Experts of a small language model: width 320, 326M tokens.
Below are experts of layer 5 (counted from 0) of a mixture-of-experts language model. Rows are named gate (a neuron's input weights, with its number), up (a neuron's input weights, with its number) and show model dimensions 32-63. Each number is 500 + 40 x the weight over its row's rms, rounded and kept within 0 to 999. Numbers have three digits each.
Before each expert's rows: "gets" lists some tokens that make up at least twice as much of what it gets as of all text. This comes from a sample of Wikipedia text that the model never trained on. Tokens count by the router's weight.

# expert 36
gets: "\n", " two", "4", " three", " four", " m"
gate0:508527528517477505475495487511505515482517525521472526506552538475495451566512532470521464531521
up0:470452452486507484503544590546487482464540498493580444568565379475558559519516477425512473431502
gate1:482481522480526505535478572536556460528442524565536482494503517512570455436526538474522462487566
up1:445427516475511532510471511547526450516429502506582536516532518537541566434516539472470476482487
gate2:477505482538479486511530533484535525460470500436499483543527584406518446547541501480500463560514
up2:506498487487474490564539466531493507471503475435576558551476517436472506523531436521523436571501
gate3:505514492525457495471554452527538501437449516539552461520484544466508510537547471522479416523495
up3:459506482543514512470513442485527538511470549468480518491493427522545477595515548560450383525551
gate4:532535518417499545574469548503495504524529485471448548560508487405547498491478517438518461511528
up4:451572426469524503558508475518486522552481485491406533468509517571450549458518564500500538524506
gate5:473509489589478576565451466449447511560512465584544455514419466516407486526489387564485507481477
up5:532477488488533419444523558513557441465506496421505492518511500487562484464518593461550421514540
gate6:459527465477526441523539538506536520505484524561512490462519437442443536466497510552503471486427
up6:443545499490535526453489501541488545516504502454449557538492491454450454538494532490456501518500
gate7:438558536498583441536458446482490488442531478578451511483519441523524442432496496504472511496465
up7:469485555494512518492563439486493464579493521466524505484524506499433470508546503594481533456533
gate8:494502516463480485506484481538533454443496502421495528506500493443495539544497512550503492521491
up8:524516495523506536496491549547457517488432498492486501517511498486474485451511458595484453480480
gate9:526425495510481480507447488516442451535514531515546500469534420520534538433484525554474535445501
up9:445502536443511444444458526526532502528502554547576411490468465527536482480496519453548479475462

# expert 26
gets: " he", " she", " He", " She", "0", " It"
gate0:549460451536460523482464543516568514559530520573480551487503531494578552521532550505459443524428
up0:533483480526409528472548481515515489535507471483481573466490497485644464482517538525528438519445
gate1:447513475522480491497483474478473502496463519546388535367458486443488547481433506410466450460514
up1:505460536504533509444545488480503503447487463474543482508493489495519435518572554503495559521581
gate2:478520481532477547489521527455509513497484583549441438428461521512456503570585463519463491471536
up2:557486545447492453510505468547560541452515428484563531476551485478531502428443589477531464492456
gate3:450481437485538496476522530496606472463544552470535446525516565476518405514471482516493499511494
up3:537506498496495581438486505535532481483483492510445505471469462498554504541491524513562547477477
gate4:485519529476528521473497509432512544443544482501485538492490508508474511436479531482507488439450
up4:513464456525467471535555485560528497525473531546499451497541505554531492559487459554465508573483
gate5:464474479490508518483481584497462512521596436563533464549541509445501512506483514533511565512517
up5:519521544525459443399434563487532539531464502517481493534537498523506445512514502441512483481429
gate6:493547477475491542485502480533467527484464554540488521408516488485499452546503561499495549528473
up6:531509492483535580530466503528479529504477505556522553491483490489466483484480561561540511528511
gate7:513488516511464564451480583426510490555385528495503456576537438460489443536517518491465482534482
up7:455469553524497607508494503467467497512541525467361494533533504518509537411542518541476467443552
gate8:458475501533500534494509464507472531496523499443549543494496529427530449532509517590518514531464
up8:509516514470484476493555562509504434520524496549425436448529484473456518509472501385522438578501
gate9:495544489442481463496506542490548442434511499491435479485557470533585509469532467468468580488582
up9:489482483472532489512499495509481559516451467542529479527511475542586498379483477587460511472602

# expert 6
gets: "-", "|", " |", ":", "=", " of"
gate0:558392474548554449552445530476540413516518462385485485530592443540546511503494524377542446497438
up0:488506441438510570512512541504415443467518481517548456515479470501529528538467447509466543510492
gate1:493498523496520533507482505520429503554493518556561453378489552507458462499521467475466509471399
up1:522467443511561470505493394518458430564502491516554471479483527455464507448506485488461544438500
gate2:510529468528510421437516477514479476525465481426439531541586478523554455522429534436473430478495
up2:512501457532445528397518429535489496546519507426490513494553390520493543488456438473466485531465
gate3:515494465460490442514468475482518525479501513460553550446532551546555488519474471581484549556507
up3:490515569540504538491501513540452512480576460515494518500540481412464624496527526424551444476518
gate4:463484481461493542521519443458561512498551515521462452530565531514556497484553527523479494437525
up4:458536461465506538495479456490510511500565482534410419526528509521546492511494516484490474455504
gate5:531518536516492521532508461432502545496513486429503453522446442469429467453515535489530486514408
up5:493500488487462513531501526425538514597493472477486534437516460532565384442518554543541523486472
gate6:507489484517453503463410513514496481533542477420566463423510422446625482568553434530500504476494
up6:488519488441531536468481455569502526467528477530707470494512510555473539444494492437510524531453
gate7:482464498473527473514559531419510495518492520518483497571527552484543489478557510519478495523538
up7:571488485530495511468496490524537444461524521456417495480503477447590487432499583480451491456575
gate8:533541517484416527515518443494461481508467492508539486416537458568468539452535455504507511545451
up8:458522469501545458441484557541520558463523550514521513509455535482603460492469512493528523519596
gate9:459496539479526485525460464483426481424546473446648542559513538514503461558522427519548524515468
up9:499491483519518495446509513478447541410510493441635478501471489482514506600524524585558488523471

# expert 41
gets: "s", " it", " they", " It", " he", " They"
gate0:465476480537479508507587516476513438522494497474511374460453484487478433479497456495545493500538
up0:528505503465491428422441452515522540524512498560485524576506561534517527560546477413493486461417
gate1:507481478473449480479524498484507563506497538568473492489571488510485485457520520564474465528405
up1:463526559484474558497515468467532583498486541451491518568518359448493526514541509595534524513495
gate2:479509447519445530454558529541563477604531508513458512442553485493471472462456496497391489528508
up2:433479513489592473513451470457496528424449478527509468490445446528529515559526481457552546498484
gate3:483453531508417479451542503533476519527518531438510532467468490485493528511493438463491502555475
up3:483507482513502499491477498463471508534466489491430482561520531500426529604541513493528494379488
gate4:489505569482535502552541581463455445605469508587489560549537557542513472542499540453514536471488
up4:436481496545525425517500594503430477532460509526468470483556526471473477500550476455518485546460
gate5:474533457508477476467541511468451521487521535503493473462544529458428411492567566453466568483464
up5:494463509561509533503538543547461441566466505517436418485437575480453422461512520512491524511446
gate6:465497521468492521505560473529440498437500510517560522543411603472449528472439533493572439514520
up6:518463487486464467556531465477532500561480504469558532423403407491521444511515503513448506549493
gate7:545513436530520525459527549507488476514528541484532481490508448500471503467464505307459549499508
up7:524530558457502501484497476476496511435430470558517509616555509529420544463499523520585511458504
gate8:498530518525481509498525518500537504470477537582573463481517512526611441529453466541559504456474
up8:484528530493493458551517410491539462519585485520426487549474514519557456480467459521437438496518
gate9:500498507515445539480471482436527512453484494504533550496514410424531486521499437394435513441551
up9:537554543548488552458433474505512490451470501459586505564516476432466537504558473432455519456515

# expert 27
gets: "s", "ing", "ation", "ed", "ment", "ity"
gate0:505473471482512449520566519481501467508506537439472534397543551487600503522510536518562481490476
up0:463527497481507517480505440498445467496486474461469556445497557523496402506518500470463504546465
gate1:492512503551466469448541468498476469504533537587506487523510560527547509443510496555467583474513
up1:470468461520568530464516453503494495563529539474493487531508568548465460493405547511481555444525
gate2:511574495513477529485482448495439536474540522553421488464484599507556508516393502459505523491504
up2:486457489492518563537542518528534446512500492376494484608471387496502561480523571457509486433375
gate3:506518496542467566538498552490487469462486482518492544461403468533518517524513513402546515511477
up3:510503492513521495485496484499488542535501516506456434540591500537497524449491534517500477484479
gate4:526535470524563441467520482447520506467500486439455526511517492523542591482449516512490499536455
up4:559451523498569481499538539435499509497544498452466529497458480516545527473494432488474526505520
gate5:438546475466498487511496522463568453572519495480608478522493408600424486506499484513532469487524
up5:507468475464474523509526523482441493484534531434503397506520528529494493537509484417508468481533
gate6:508487450499476525473529410479466525491429483421528517491501544490476487492477472479468552476529
up6:459458476543480515447460554563551442544486511562435464480539499478510475502531533470513520457501
gate7:476523437468500496555495470485435559475501530494531593483522523499553462497531629548503486440497
up7:479478531471585473435416482466533515461534494518500499576507578489449488496550483532432426464492
gate8:519518471483442474538485512507476492489504558529502507493463520427494539437404518479563606468483
up8:447483520532533506538537536513588440486481503545478535532498521418479489446576485541499397463448
gate9:520488461481517499477440535482496541498553530505463505586521434496490533494506495394553491539465
up9:473516460559508509473580534547540525464546479517556521461543516515524513480491476478557519568546

# expert 38
gets: " ", "y", "t", "ci", "ter", "c"
gate0:560542541494467571476527511515475525500492480538490462471499486520427534458535501485514472518458
up0:561520540481447526515452502491407528473518465466504524437441457516510480497519507489524481523546
gate1:491470463535513527529497505513452488474510509540495450510505538475547549486527521438498608457560
up1:517495493510508519516484509526460522550488485463470508482440538532451489524487519515503568462462
gate2:548538528519497521469498508478517435483531483547613480492509518529470437495543553549474503542446
up2:503538540475478521505493507505524514511528470498484513573473460488500516529539606521454409557406
gate3:444502475464493529497473610492478560457508485407511507510516503510522521502476460554436448465566
up3:519495438497446495485520493487495446477499543567464596524475443555443542481487481466573419523515
gate4:481493484454550448530519492517566535484491466505449462459544447508476396558495468554466457544439
up4:505464478438467518548438501479502482603514490487500455524530594501505527484538440513570425531479
gate5:486476502533530572566539519497532492503505493478581427590520537515558427578477506433506452457445
up5:560535493470488442479487472461480520491527507506504497469488478493445456412480458604533479462501
gate6:428517490503504445473470544488545441415513506506555457490473331491484465618483477569469435416550
up6:414556529503473445493468537510523529408516567435534491478431421510536452484533523558464449400447
gate7:545449466494472530490423522524559545469500505487451449520475550515479478462535517452488528520446
up7:508463486499450578478487527448531495518460487510431445507470585510489486469529521495438511481446
gate8:526458493511452492474457513503480480460490475518473453449509603419477471565505477484464525482569
up8:522494474593477538572559430492497472511496477464602489579476496510507521466515519445508467459524
gate9:575483481473501495428501510506536487563480521576601517534491539475494463508528505531534497541553
up9:479475537550507516547528523482472517509535498419410507498508548496518545505481481476419534512475

# expert 30
gets: "s", "ing", "ation", "ity", "ion", " music"
gate0:497498496522498517526474508467528499443471469449488511529502497509463432417499490570591601485424
up0:545456545501524523490515594479523488433486512590435491424478500433549568504541461556518481551516
gate1:462497484499459592571494548519416555522457432481577552455415520446511435570487482513566582457495
up1:461460530453495515540478522515433456607483484454477507464504571480473442483473519542544538537494
gate2:588512504491496532477522465523533455609472489459509486458485503515487494596432606476525511547480
up2:489539517514478412514492545439486480540489508477500446498461484555448528508500507463441455486518
gate3:496515517470473475442472474489476535495488468530480491514507472536477501530474408562534441516523
up3:467462525457563502475505475541426492567496520506517464521527516518567548465496523509500513515499
gate4:481508496443488476535504542472521480631511469441454448583450578465510430512488459385508519483523
up4:499508534444489437522467560564505415554523496451509580499506559484477420498476502401535447508503
gate5:532490504445533486549447526485426527450536398537483456459546411507528498485490538453524438503536
up5:516510442539523586536522461495406498464551520511464574511558490530503528522517465479483539555502
gate6:494479500497484493587458499458462512626465470398551523450575578462557586536535528557548474520492
up6:503511536450497567516359537507459438546523434545504564528494571491487511546519532494565436572552
gate7:477425485473514561509546518463492473535498504426470451533466605510568447465427556516455503425531
up7:567506496499492526511590515513553487497470537489470474542494440500487574379495565592469466452482
gate8:541490464507537505546490600498531492457536554523537483492458500507488411547477551532479487496426
up8:538566550449498522498491493499499503501550419522575499563493518518548463506459508425496486458530
gate9:519512459497474456537525448514650453418549550500424446555568397482488402531537507480460535529440
up9:571488482444505460502512426504607535576501513418455486515554453485508537484510473513517510491488

# expert 3
gets: "\n", "s", " =", ";", " years", "==="
gate0:495516510473494566473492509474537554464505521505484466511468477505595557441471482467456583416560
up0:478468504458531538518520533494392521451512459491512530524534484546579418495520515465572485499591
gate1:481495499415590530475462526487582509478483506500522506576523529520447561517536464519426450507514
up1:468493476545472496452498512497525470571549485455503518489530480492470406505493429539534551487526
gate2:489532527448502463486475518474472502479436518457542516578446478475498569463499495477457475500594
up2:488499513515463461573501480509549522455525499459435510530466487480501560471494457472580450524464
gate3:502488529474414452594502526466557508472521526452458428415478559505454487553513456469490495525492
up3:551476534549511521497517513460454435505471499565501484410462504556577489524534513545517529561504
gate4:457494465511434464472499520485544489485503484483550466595509536464557452556540484618479446542498
up4:536524522541534526509496475492482502509477553526518545433510547526464563463475539538454532514388
gate5:504514537502495481555505519451483450480516487540377533496554541554494520389537494485476475465525
up5:506507517508486508549469428421561436539533484508405490517568552523540507496537556489504496492500
gate6:480465491490572518462455553490398448475451503516445472482449598515495500517516477538534509546533
up6:525452520519537548521483479536517483396503487543383489492483525481475427513521479555485493501516
gate7:435503479482517441493492420460483482534521505425541477544494455538367514530501497444502509486515
up7:516488516519458547519499543482543505478484494555488459454495426522531465548458522530476554516565
gate8:457510500505514491394500487501450481407452496506529468459521541511458554596480536500473475542572
up8:561480481540446498476509506506514467530513488483542535448553579498549522463561436523544493516530
gate9:500491534520523524501458525507520513438488519480463483505531481505480492474608507516425603521427
up9:507501516444518489513494552515472483474484461516501450482475535486580590477531519555487545464541

# expert 39
gets: " ", "1", "2", "9", "8", "″"
gate0:508470507532530454573530517621482540550500548481489440507508478499456495444496455469556495422484
up0:430509490468452425551574457577499465479503469538491562539512468484460573433441577501587440441470
gate1:558497448488478557427500509481573501504549504435490443500517498534586473543472470505527456499487
up1:552475477524515553481471448443528498469580505477520486534508517435476441539442513476481458469383
gate2:502521463515463460468485548493527499484519559404464475455517466477458576542417414437551592510438
up2:494543488511457479513531556508519482488495540430506470454513486526496576564448489493560647511509
gate3:505499486505578515531529465489556480575483497533441519510505535517510470457526511494446473456530
up3:514456528537500439470482454494499442565466536496551491444505530477366397496574435528560455516457
gate4:457407481503517494498500485509543521444587480472476556505467537539499469467477433460438512550503
up4:456452500500518512457453518502507460537630460471487537547466582510495470460507514485479497573508
gate5:503459513466518521477545491462546538561499490461456577478459542586509467495472524589560525451552
up5:492453426546514474519465505526486454496523460452550408473540419431555555498501467445418515479433
gate6:481501521510507540497506595521492568493471503461589576487511479542468416478494490490466495519501
up6:537507479533512479505512500504561460502529487540415568503540476476529530521488539473527492498457
gate7:469511406550437491566502481505527494410488472485448637565506524541497493478504527544480448510553
up7:513547487512502487448515465495496507465480518488459604436486416524533517419478459461569403450514
gate8:437523593541508450513525490553483506455432522520580462492529599452485485657536543593464480510509
up8:483470488448473584487482564473492516507438489532485458517528524510498510558469543578470483505502
gate9:418476516527511457514536444510592458460514487483450523400505607535591491506514507490466490479502
up9:517512496533552576439519531480413532544491539557526467466554439497549451505503440517542431446475

# expert 4
gets: "\n", ".", " (", " \"", ".\"", ")."
gate0:511502505492522505529479474457435470541513451470508560502513477396493492474509550488444502478598
up0:553460552521518457468509548481521488465491499477546481495480410417465648526495485641473595437526
gate1:535582517504504568498454442506474506516463482468621515430519505478472479458505495489505479482569
up1:519487505467562527551498464444472567511513520536565500567526501468443525452466514456538482476471
gate2:487564431519494512536542536464517482471465471561488446454459461466570483447513592515544554509401
up2:474491433504539555487424483529432483598492452479486555587516610595590536456488488559496456488538
gate3:499448484509477527463499509527480553398507517521622475495523480493491450479470455500524522481467
up3:448519482474456423482492433578455494447519485435672424516525497484512363472473469565557503480483
gate4:514494492479521532501551527506518508517496428489524513510472447541569503493456516585422580469526
up4:541527502514581544497545548556485500466498518533627437524489516551503548528523528477539459499488
gate5:576504504518487439427444528497508459548532505468533448524505518477513579481516470482429485462487
up5:490478516454504519561530484515470490437469491511453546483592418516458446519508533485561476506537
gate6:484481494577459529538525491483479470507483534500456513502454520512461391507498421533455533547521
up6:499516490504474482447500485546538476502524488497502506457560445526445536494495573490536442511503
gate7:459565462510503552518540471511589493478459519511515466468461546566519461514511462527460517508436
up7:547501551507511487428551506507500530541487490512434578581487435517463514480483474496484474501468
gate8:522527527498559500486498504459545503476496580493497530422513467410534531461561533525527522520591
up8:508486533523562454530523540552548495553542487558480502562536541569468493539509517490499505494449
gate9:537522463495504510510503541479428511513511473442508513486554467489511479531470426465522490470453
up9:462518489534482460557536517476603527554498451530560515580493472549557561499494537579553520502540

# expert 13
gets: " to", " of", " with", " for", "ing", " in"
gate0:553519467487458419510433493457546505510514515528457587531469617506470432475538561470510513526484
up0:535510494563540497499469453515446536509537527432529535529517511469546476495493535612438591473463
gate1:515488508501480557498373441526487551551483468509487485507505584523468504470511512435427462473524
up1:547482494513509484533524499489527507529477505441554510548542405532509360485560530492488506467488
gate2:525432496535462527545569445535482552503543540524499458505503579529479515503519494478452525465535
up2:546513462507503501498475521457534553421549448424579471397501483476474494527515510585491546461417
gate3:494468464490478492515454517427524520468516530508498516446467501459499505470531414512446451504516
up3:505515494526504542525421503485605494483440465479518504463521488433447536572556502425501480492529
gate4:572573459528529526496530532452405516543492471496519608429498412516569463517524561493463551470589
up4:426494522502442467497506523483487507472487485418496413527481560540570552504494446602488480539479
gate5:536495533472542478536539498491471514516518442509506441532470465484476484550494532525484479545550
up5:444480508501479480565533504470473519480494500585480432426504477561507463551535487556594538534486
gate6:548489537442432577493501431485443500515512442454468411609529520499467481604483549452504465444497
up6:463475489524477562583490557556552493391485510557442485490492544476505526420500575389462472524573
gate7:501485489496564504550491486526449495463523493533520564498456458512473558483502538462451479498548
up7:483534487532454464479465578482497496555518440529473510483509517539482444507573537442528565499487
gate8:578532401533542476542475500465505485454471572558529486428461516444467519518480468473503516472441
up8:517517489478470488491512489479446481541448442500505574492446506482526463486479533545441497518569
gate9:567483486532466519488531528510441456508509509516545448429502541491563494491501542477479551496507
up9:508513474496488515462564483530521514441558438508524490471483536574504486503524513471493497535500

# expert 44
gets: " of", " |", " to", " in", " for", " on"
gate0:463524453470439504441545454502452568493524465488551551485509470435526500499472546428573537506520
up0:538535471516483501487542503517496525553492465460585512495543600485567438458502481484515512515538
gate1:545463498512490517460476458508505435546448485540438516516495535461566430473530470496464521494529
up1:497524485494507524495457482524527507471561497540515554457490474449510447477497567520453531449472
gate2:558503517460514491441556449478539529485453491444528498566541492459598529478503452545494451492496
up2:475514487471489420541480556450529485485547499565510500440463581537444453546432560533508522517495
gate3:512571489507522460487507490482456445560542535549632516422532455411510513462541465503498517536575
up3:473471513520514480435525470503532460505502535539489535446491495485511489435498508530498478519522
gate4:517501464525509508457527478494519545459541507486523540492524525520536494488508587506419558512619
up4:519531485510541521465511508520540507510507523428468571431528515500505554490482605445487553534435
gate5:538518463551456477520543493494467500551533443460502487471490425529447517530490483579506474539448
up5:568534509511489487459483451475480481508484475510519483468461486511520558487522429552563524498456
gate6:477518528502474558460515580509547479543483507556498521498541559498567533510413588484441528584391
up6:415482506517492560516502571479505506546509495529485495486538452500482497524471449453467513516478
gate7:412513561478505477535487527500522483560517574530546490466488406525512502438549514555478475491488
up7:530491517479485480425580435491461516465485513521481463541549511475475474599521473591477540490499
gate8:477513481578465552507503499506567487490485469482616437557502387505487472458499486521436409502540
up8:445511486494519528472464492538510526490478492455510493423512468564435391483510500452469499507544
gate9:511534535512454475499502537524480469510564503505520455561496432571468568484441503484573393525465
up9:514525505464510439454441543511487488478486511524460475439536449507621557464495503416476532536520

# expert 17
gets: " of", "ing", "ed", " with", "al", " had"
gate0:445511491489466448476509432526516455573477490486474502439536494440536501511497433380529438517486
up0:622526535475518580531456506535466451550570466508460498498498549475583499495579575525488455533465
gate1:513444470464499476487464502514551484449520491496430467515491401499555493567513469493573507562478
up1:479547544526504465509523556515553498503509502554538488469473548454485502495507423471416508454558
gate2:439452464561472423468507509487527485466554496512557527493498517511537509576508448473518483498485
up2:439578527534556485505532526490451553483493535568499494486431428486528512469414508461509457481535
gate3:547428492508537516576507538479546493476558504481502462516550488442617487519451516480438481488526
up3:531573538501499531493447451481496476547456505499364520499512498448498486530551516538533555538534
gate4:415453544466477422529438535502569454492569524530479499559493535492464548479492472403520451504511
up4:471527437456552485495481446543482476530556511585493542421517524512538489388479531479479456493513
gate5:476500501522518524468518478543494505557524502448532489580460620520545508493440546491528489438500
up5:451462461508540500536553524536526475584495535409481465496473580480537531540384443444572459507505
gate6:566505465478436450480443512509486539563544516573452438466484574535525529487505447490475564481430
up6:492545491542483510543442514504533525567608460496487422526444528519491453385503597424452544536504
gate7:510475465524503598589457519511528484489462543443465462428500511485539435465532501602502488434529
up7:468533505443519482499547512499336491489484506470520446499500544513485491535502505489522397548526
gate8:513480519469540521508524479522539501449493591515586548459491433501439480512467459531533526522484
up8:489468528537563546527491495495518522481507474516360567500599528511557470528560490479545528507472
gate9:466503438465545524459510421479525485486485446552519492447476482436500500515513473623433513469491
up9:530507450445495575480458440459534548549469503515456515567477550572461451450505532530526518527492

# expert 31
gets: "\n", "s", ")", "==", " ==", "==="
gate0:503528497524496463519514566530531466496511517484446485441530526474485428494495500565466528491385
up0:530525498476484418487539487488499505545556453591437532447526512531462431545519414555521501478422
gate1:462476422527445489505494469493432552470564500533492525427483536557520489511409484494512482499489
up1:450530456503528440506451543484430456564525532445522483500528522502516493494531469529515531474509
gate2:531477490497490473496522477512560480478500500520487490482511482475560489515472546490497490476422
up2:550461493506474440516492535509467446511510513488501556481487499500519520487518479392481494505474
gate3:504456520463441545467535475458542480461536522570509568514525483495572437575454432508568473496459
up3:448497499467493582412516530495560477555476474522477591490504490554530506533408500534584407471448
gate4:555580473476466491449574460550487446514487549490393514559443428539440507525608559541481573493520
up4:541450524508534499477514563465517469497591465526413530476496498541506497524493556450513486439421
gate5:453545614519459452502489476499500536488492475585525512533448456536504481519435430421484469493505
up5:458464507503502472476442504446509483457523502478409558526458469485525463527480555473501516515480
gate6:527525463404463504475478466490517484454481483533456453522518536498439495485524599477494491520619
up6:508509586536510429445488477517540524509487485459529542516474572563473495512514526575538556549455
gate7:557515565484479490548476487495441511507458487542449501503472486486467496489549545477554497430520
up7:492487459502525562476522525515458486543507473510535483439501578401523463444450471412469560456527
gate8:429484501463484480516524556495477519474468475530482457575567525523468534501508522531492428498466
up8:457499490542552463490480480474543482569533488447535443501536475544527531473500457440500533510477
gate9:496490482538520456477446472499453519479538490532533490475467444491498442504563559490470510461427
up9:547521463521514553466459513493544438511494503470474517543502562485470459441527441508525546499508

# expert 11
gets: " |", ";", " film", "\"", " June", "}"
gate0:514501520489525453515501546512438491550548488554597480601492474462498437452489457464505519487514
up0:551491501506510547510450550527452573578517501543519457548452468453552462502443495449445486464486
gate1:426500502526409419513538488528512544325476494500538508383499532523529506486465470546501459471471
up1:514482484490444458461553485483530476500421498455456506583525463503473496503581605567453509487496
gate2:490466524486515499486520447478503481508513515500531484472549530490521499504513526479454414452535
up2:512524480547539506499484529494437474519563528490495489572577519573485486481469593438486465557469
gate3:448484501502466506507512497469452467554522512568464475495517527490566487536524509478466498507601
up3:502465439495543472524521574493507470512469485539522465491525483514515492518450462420496465512510
gate4:524488441494531540501514528505498498484425481500452549558480572570425575506493512495524475450490
up4:477511502490510524475500534499489514492517492446543453505532410504523468531496399546506543441530
gate5:518510475538517464428577509480451525495526484438521443553535454558425390481475535561498482434454
up5:491502518479517578533463476469548496505520488517401472445471475511499566448516502503442528490502
gate6:541511580526489514523529444464470473530511487497493598477516476476458455489485517464484552509550
up6:492515501497535459513556575502497486419427537390486535418452467525557556554516525580543422505517
gate7:479498514521479470528547468512453523497505509513538531509476497403460451512499442527496486509410
up7:510544498444518530475459513477572468570537477470467508532537491500563533484557556379498510490422
gate8:478513523536479593428533509544478479589459542524597480416536502528563498523491466513509498502536
up8:496524500509523395505439460518500491550534505476507537515519562529519395511470525432538552534469
gate9:494483513526534475474448532501498510464488515502492489545493539449497525456436411439479502530480
up9:503480537499515474522526477462481450482471445497537516550441473482511491474480503470488558508485

# expert 42
gets: ",", " that", " to", " which", " and", " of"
gate0:480569497513538473522455494542503472478484444543445456512453513540508456439518485492427576469551
up0:479546534546557533537474486479532457481462468574539488523496598474558474540514475539450552521523
gate1:484559486511483489499511533517444509482457479484530481481516465454514527427517557513454452486562
up1:468490516486551524436498459466467494586532517560476450530473558495471541444428568571523440494496
gate2:542471473454472496531480458477502493489505527502468415579472446466626503497550526474490487469501
up2:517499514462472511532520527474540488603535501428444523485519542534558463471482478524545437499488
gate3:406475490438511411465524458553510452457543501460541500559493529459565493533487532546492500519553
up3:497523522473472531452475562587515460485532527565491501555477422488474525501496482505519518500489
gate4:505460514463448524570517467453575526499467555577546504495513475540528512494497471500478467509518
up4:503507523532516483486538556518454580548515475467465506490530539512513473488514508457559420486523
gate5:471527467489518496503535525517519477487452531512568482438517498553529512529482510444500396450521
up5:524488504505472538471534564474511540429515504500546388596503491484527506514500459581437504516475
gate6:467495571483524473470565497468514463460428504507492523519487454558406462495481521442532458554577
up6:454531524543493534485447509499518506506555464557552492423488629494531480531507502394398464500479
gate7:413503529553466466468471505534495471562523527498461527522503523520559431538526440634523499509417
up7:547437539486538538497505514513449476590429495524478513544523517470564485537517483589511565506512
gate8:438506505442600539466482445511528484441522484449504467510481539402501525523515467516463512517478
up8:490483472512437510481483559505485469548497564497459475505521473455467559496476505501508481507528
gate9:515503525543520570488501487536510527504529501473503437435466542498340455500506426472499464490523
up9:492512463500470509550505454536585453467498428500421511539500538491381444550542416471561468486473